config.yaml
n_experts: 32
routed_scale: 1.41
router_z_loss: 0.001
norm: "layernorm"
norm_eps: 1e-05
tie_embeddings: false
batch_tokens: [32768, 65536, 98304]
Below are experts of layer 4 (counted from 0) of a mixture-of-experts language model. Rows are named router (the router's row for the expert), up (a neuron's input weights, with its number), down (a neuron's output weights, with its number) and show model dimensions 64-127. Each number is 50 + 12 x the weight over its row's rms, rounded and kept within 0 to 99.
After each expert's rows: "comes before" lists some tokens at least twice as common just after its tokens as in all text; "gets" lists some tokens that make up at least twice as much of what it gets as of all text. This comes from a sample of Wikipedia text that the model never trained on. Tokens count by the router's weight.

# expert 31
router:50 41 38 55 50 69 61 43 77 37 42 39 47 47 65 63 44 42 52 62 69 56 63 69 72 54 76 55 46 51 57 64 54 50 61 47 47 39 38 42 44 33 46 61 66 54 40 48 69 41 64 51 75 48 55 44 35 53 72 58 46 41 49 53
up0:29 41 48 53 57 45 56 55 49 44 43 43 42 81 35 48 53 46 39 55 49 29 55 50 53 61 68 44 61 46 40 56 59 49 67 55 48 38 29 50 38 49 42 77 55 59 46 48 55 57 58 31 50 52 59 42 49 39 33 34 64 60 46 61
down0:30 49 51 56 56 55 55 49 43 53 60 50 60 74 61 76 46 49 42 62 45 43 50 68 53 60 61 42 50 77 45 50 72 39 63 45 52 57 72 43 33 37 55 35 78 68 34 62 33 41 52 39 54 59 60 66 62 54 46 53 48 52 66 44
up1:68 73 60 58 41 62 44 51 41 38 45 50 41 30 48 39 55 46 69 49 89 54 42 59 53 60 56 34 75 36 49 57 54 57 65 52 54 35 51 55 57 29 49 51 55 40 41 51 59 25 62 44 47 60 38 33 48 42 70 28 29 50 52 51
down1:41 49 68 33 58 37 70 47 61 60 42 68 59 34 67 44 49 54 54 53 45 52 57 38 44 42 58 45 37 55 65 35 66 39 53 62 51 47 60 35 37 37 31 59 66 64 54 56 44 52 56 70 41 58 30 53 59 51 33 32 49 57 71 52
comes before: "\n", "us", "ia", "is", "idae", "a"
gets: " |", "us", ")", "ia", " |  |", ") |"

# expert 28
router:34 37 32 69 54 48 64 41 62 43 41 39 41 51 66 53 49 67 73 65 53 43 60 55 53 68 68 47 54 21 55 58 58 29 52 54 71 43 50 26 34 53 34 60 49 34 39 63 56 47 58 65 53 50 45 73 41 54 47 49 72 55 53 50
up0:59 46 47 60 33 55 58 65 35 42 57 52 53 49 61 73 57 41 61 48 23 36 31 44 45 65 81 64 50 48 31 34 52 52 36 49 60 61 44 21 51 32 60 60 29 59 70 56 40 42 47 81 43 52 33 91 48 34 62 70 64 27 50 55
down0:56 71 72 36 52 52 50 65 39 89 56 37 33 44 43 55 58 41 37 59 46 58 62 21 55 32 27 48 74 46 52 48 59 59 60 50 52 51 40 65 65 66 50 48 28 65 81 38 57 39 59 72 51 61 35 53 63 67 43 55 45 37 49 61
up1:48 46 52 44 61 46 32 57 60 34 79 36 38 42 32 72 59 53 52 55 63 39 48 53 57 54 74 52 44 54 53 59 39 48 49 29 85 54 44 33 23 49 26 46 61 59 64 61 48 32 44 82 52 59 50 74 38 48 48 53 71 47 44 58
down1:64 57 45 46 27 70 33 41 54 66 37 42 41 43 40 46 71 60 50 47 28 45 59 50 47 49 53 44 74 45 37 57 42 67 57 59 42 36 66 42 51 63 64 56 51 56 42 48 56 60 50 60 34 64 49 75 56 32 53 51 42 45 64 35
comes before: " | ", "0", ".", "3", "4", "1"
gets: " | ", "0", ".", "; ", "–", ") | "

# expert 9
router:38 61 33 75 49 62 45 55 50 39 57 45 51 59 64 45 45 36 56 58 63 42 58 60 44 44 81 80 32 57 55 57 48 33 47 24 50 39 27 22 40 42 56 50 57 48 34 62 51 58 58 47 51 63 67 47 47 46 47 58 54 61 50 69
up0:55 42 32 52 64 43 36 73 49 49 63 68 57 56 53 51 67 43 45 21 45 74 45 61 35 61 39 40 55 50 44 24 60 47 52 43 67 61 52 50 57 48 44 45 35 49 66 67 38 60 36 47 40 74 64 58 51 48 36 54 46 51 58 55
down0:38 39 56 58 52 39 66 61 57 35 47 41 46 55 49 41 61 50 46 40 48 56 54 46 51 37 60 59 43 47 39 57 42 49 72 36 44 51 37 51 46 69 53 31 48 42 49 34 53 41 57 46 51 63 61 51 63 54 55 52 59 42 78 50
up1:47 55 81 40 41 46 43 41 19 44 68 46 47 57 44 56 64 45 35 40 47 39 61 53 51 50 38 47 57 52 37 54 49 45 67 38 59 44 50 26 64 43 41 64 53 33 61 61 61 53 40 53 55 51 33 71 60 61 42 75 55 59 55 67
down1:41 66 50 52 55 42 68 66 56 47 55 49 50 45 51 65 52 48 59 57 41 52 52 20 51 60 48 41 40 61 37 48 43 41 15 47 50 58 72 72 63 42 63 44 46 43 27 30 44 55 41 59 54 32 22 39 46 58 74 38 29 55 51 35
comes before: " |", "–", ")", " | ", ".", ", "
gets: "2", "0", "010", "–", "015", "020"

# expert 17
router:24 53 28 57 63 66 50 64 74 14 20 48 55 50 68 47 47 63 64 49 59 58 66 63 55 57 44 42 48 50 43 52 82 56 52 44 63 54 42 33 36 47 56 55 72 54 52 45 58 47 51 60 56 53 35 57 36 46 53 54 60 63 58 52
up0:30 61 49 41 53 67 49 80 73 67 36 63 57 54 61 56 54 62 66 38 59 52 61 47 39 53 47 55 42 48 41 50 51 42 49 52 47 45 42 23 36 54 67 61 70 56 42 38 48 36 43 50 47 24 46 49 61 58 58 41 38 53 46 46
down0:42 61 70 41 29 40 41 41 50 43 62 44 40 51 50 64 55 50 41 49 50 66 29 47 32 49 40 65 52 60 55 62 43 46 40 37 65 61 43 65 46 65 68 42 38 66 44 44 37 60 51 55 46 55 62 53 48 38 71 49 49 45 32 39
up1:41 62 45 50 49 53 51 32 39 47 47 32 47 51 76 62 42 28 43 39 65 53 30 39 54 32 49 49 67 39 52 36 77 67 66 44 43 47 49 37 71 67 43 60 69 44 46 63 33 55 47 52 32 44 39 40 47 48 27 33 49 25 40 54
down1:36 64 74 53 59 48 63 36 41 51 52 59 60 65 35 39 54 78 38 54 39 57 52 34 70 53 56 47 50 54 50 28 45 61 39 58 46 36 32 60 41 59 17 39 71 55 41 37 68 44 52 46 48 59 43 50 50 22 43 52 50 58 48 69
comes before: "\n", "| ", "|", "-", "- ", "\n\n"
gets: "\n", " |", ")", "| ", "|", "\n\n"

# expert 5
router:13 40 47 57 55 61 57 67 51 43 38 52 45 55 44 47 40 59 84 55 55 58 60 50 58 65 36 72 50 45 63 47 52 51 58 51 56 33 31 29 39 56 47 53 54 40 49 49 49 40 59 59 54 27 49 56 42 44 50 49 53 44 73 56
up0:28 38 38 66 56 66 39 46 42 34 55 62 49 62 61 40 50 37 65 62 56 37 45 63 57 54 42 57 53 69 42 40 25 44 48 64 61 74 51 60 56 43 54 54 62 65 51 42 57 23 38 50 45 44 34 37 72 38 67 45 50 53 68 36
down0:42 51 30 51 33 57 50 52 62 56 54 56 58 38 72 45 53 63 35 33 36 41 69 60 53 51 63 50 54 43 67 72 42 43 41 63 19 50 32 52 55 60 44 40 46 50 37 63 71 50 46 66 74 57 35 56 56 57 51 36 41 59 45 43
up1:52 45 48 44 49 32 76 51 47 42 42 49 66 46 47 44 50 49 40 68 59 45 60 37 42 50 30 64 49 65 58 45 66 49 52 60 46 35 53 47 56 87 69 59 54 58 56 53 51 56 68 46 43 31 62 54 38 67 50 46 56 45 34 53
down1:71 45 41 46 70 57 52 56 47 55 42 63 51 38 34 70 42 43 52 30 58 68 47 39 45 42 52 44 45 45 53 62 52 48 39 62 43 58 57 32 63 30 43 77 54 56 56 62 37 28 55 45 84 43 49 71 42 37 35 53 35 49 43 56
comes before: "2", "1", ", ", "3", "4", "6"
gets: ", ", " ", " | ", "| ", " (", " in "

# expert 14
router:37 51 51 75 49 48 54 69 61 48 32 41 47 43 54 51 43 33 62 65 41 47 57 48 41 60 62 51 43 62 68 65 59 48 44 41 66 47 37 32 40 21 38 54 57 56 31 58 58 21 54 57 58 54 60 85 46 33 58 48 68 34 61 67
up0:26 48 46 71 59 46 49 45 62 37 29 41 44 42 54 49 43 49 49 38 49 34 46 58 54 40 59 59 27 42 71 58 72 47 50 48 67 51 48 41 59 42 51 53 45 49 81 58 26 61 38 63 52 71 54 48 39 45 30 52 34 28 39 49
down0:54 60 54 62 53 50 35 84 61 64 56 59 49 47 51 53 44 43 44 42 52 39 56 55 45 45 47 49 39 62 54 61 55 32 26 63 62 56 56 56 54 34 41 55 36 36 60 38 45 57 42 57 37 52 41 54 45 30 59 58 29 38 52 54
up1:32 38 35 43 60 68 91 36 61 51 54 56 40 56 54 58 48 41 56 47 47 42 50 59 82 72 41 60 52 56 55 44 45 63 38 53 46 76 52 43 54 23 41 43 33 67 42 50 72 42 32 44 46 26 42 57 52 41 44 57 46 49 39 40
down1:51 37 52 40 26 62 55 45 76 50 25 42 58 50 60 37 41 52 49 46 47 55 46 50 68 62 39 36 52 52 69 44 54 52 53 53 41 57 42 41 65 31 68 68 19 63 37 52 52 52 60 48 31 36 59 71 39 70 68 45 64 50 57 53
comes before: "\n\n", " The", " He", "\"", "\n", " In "
gets: ".", "\n\n", "s.", ").", " =", "\"."

# expert 1
router:42 39 45 65 43 63 66 66 59 51 58 27 36 65 56 64 40 47 69 57 49 47 52 74 42 52 59 51 27 23 55 70 65 25 46 43 61 39 49 24 58 72 41 45 54 34 40 51 46 40 53 62 55 41 59 47 57 46 46 53 66 44 59 48
up0:77 47 37 69 43 49 35 42 69 44 60 47 53 44 52 22 47 47 62 65 12 67 54 51 53 35 54 48 54 39 55 47 52 55 62 58 54 74 60 35 73 50 49 56 26 30 59 38 69 39 47 52 51 38 42 53 42 45 43 47 55 56 57 47
down0:35 54 61 48 68 44 55 42 33 46 46 51 42 59 63 48 44 56 49 37 63 47 30 61 25 56 39 48 44 53 60 69 38 40 57 49 35 49 60 62 39 60 59 33 70 78 77 47 28 33 67 43 62 77 61 60 46 50 61 45 60 42 53 56
up1:44 44 48 56 46 55 26 41 62 48 53 36 39 55 59 50 48 31 36 41 41 35 55 65 55 77 40 44 59 39 56 74 74 41 63 70 56 56 51 59 51 53 73 55 43 47 64 57 49 50 59 64 25 59 44 42 69 65 48 65 56 49 35 51
down1:79 51 44 41 43 51 49 53 31 51 39 31 54 41 37 75 65 39 48 30 39 32 53 49 49 26 72 55 44 34 52 27 69 29 44 57 60 58 49 57 40 38 70 31 49 58 41 48 66 53 35 56 53 57 42 61 44 46 63 41 45 48 37 56
comes before: ".", ",", " | ", "5", "4", "3"
gets: "3", "4", "5", " ", "6", "2"

# expert 12
router:24 49 44 57 72 40 63 66 71 47 33 50 54 47 49 45 46 55 59 48 46 54 74 78 58 66 42 53 34 25 51 43 58 41 55 32 41 55 35 44 34 57 57 66 50 40 44 60 43 37 42 62 69 42 70 66 58 26 59 53 57 44 56 51
up0:44 32 61 74 47 39 30 44 51 24 46 47 59 44 57 50 50 10 70 27 51 62 47 59 57 60 55 81 56 44 59 48 41 30 33 48 54 44 64 43 43 43 39 41 37 48 71 62 43 31 35 59 41 61 39 30 63 50 45 60 66 52 46 52
down0:72 61 53 43 56 38 41 33 66 46 66 35 56 48 59 40 73 66 71 50 47 32 36 39 48 70 60 51 64 36 57 56 34 61 50 50 47 52 50 41 44 60 59 72 44 55 36 57 43 33 59 26 49 54 44 44 52 38 33 48 37 48 59 50
up1:57 48 48 27 53 41 45 39 29 46 45 69 40 45 65 41 51 50 40 46 62 46 48 35 32 55 71 49 59 38 36 66 53 44 56 62 28 59 62 44 51 54 47 50 58 56 40 43 56 62 50 31 43 67 48 40 35 31 39 58 32 68 64 58
down1:56 39 64 59 44 73 29 61 50 58 51 30 40 82 34 65 57 37 45 49 51 59 41 22 46 45 49 35 52 60 50 52 58 60 57 58 46 34 59 52 34 49 29 45 47 36 57 49 42 59 69 36 55 62 53 43 37 50 48 38 28 66 35 44
comes before: "1", "2", "–", "990", "980", "999"
gets: "1", " (", "–", " in ", ", ", "2"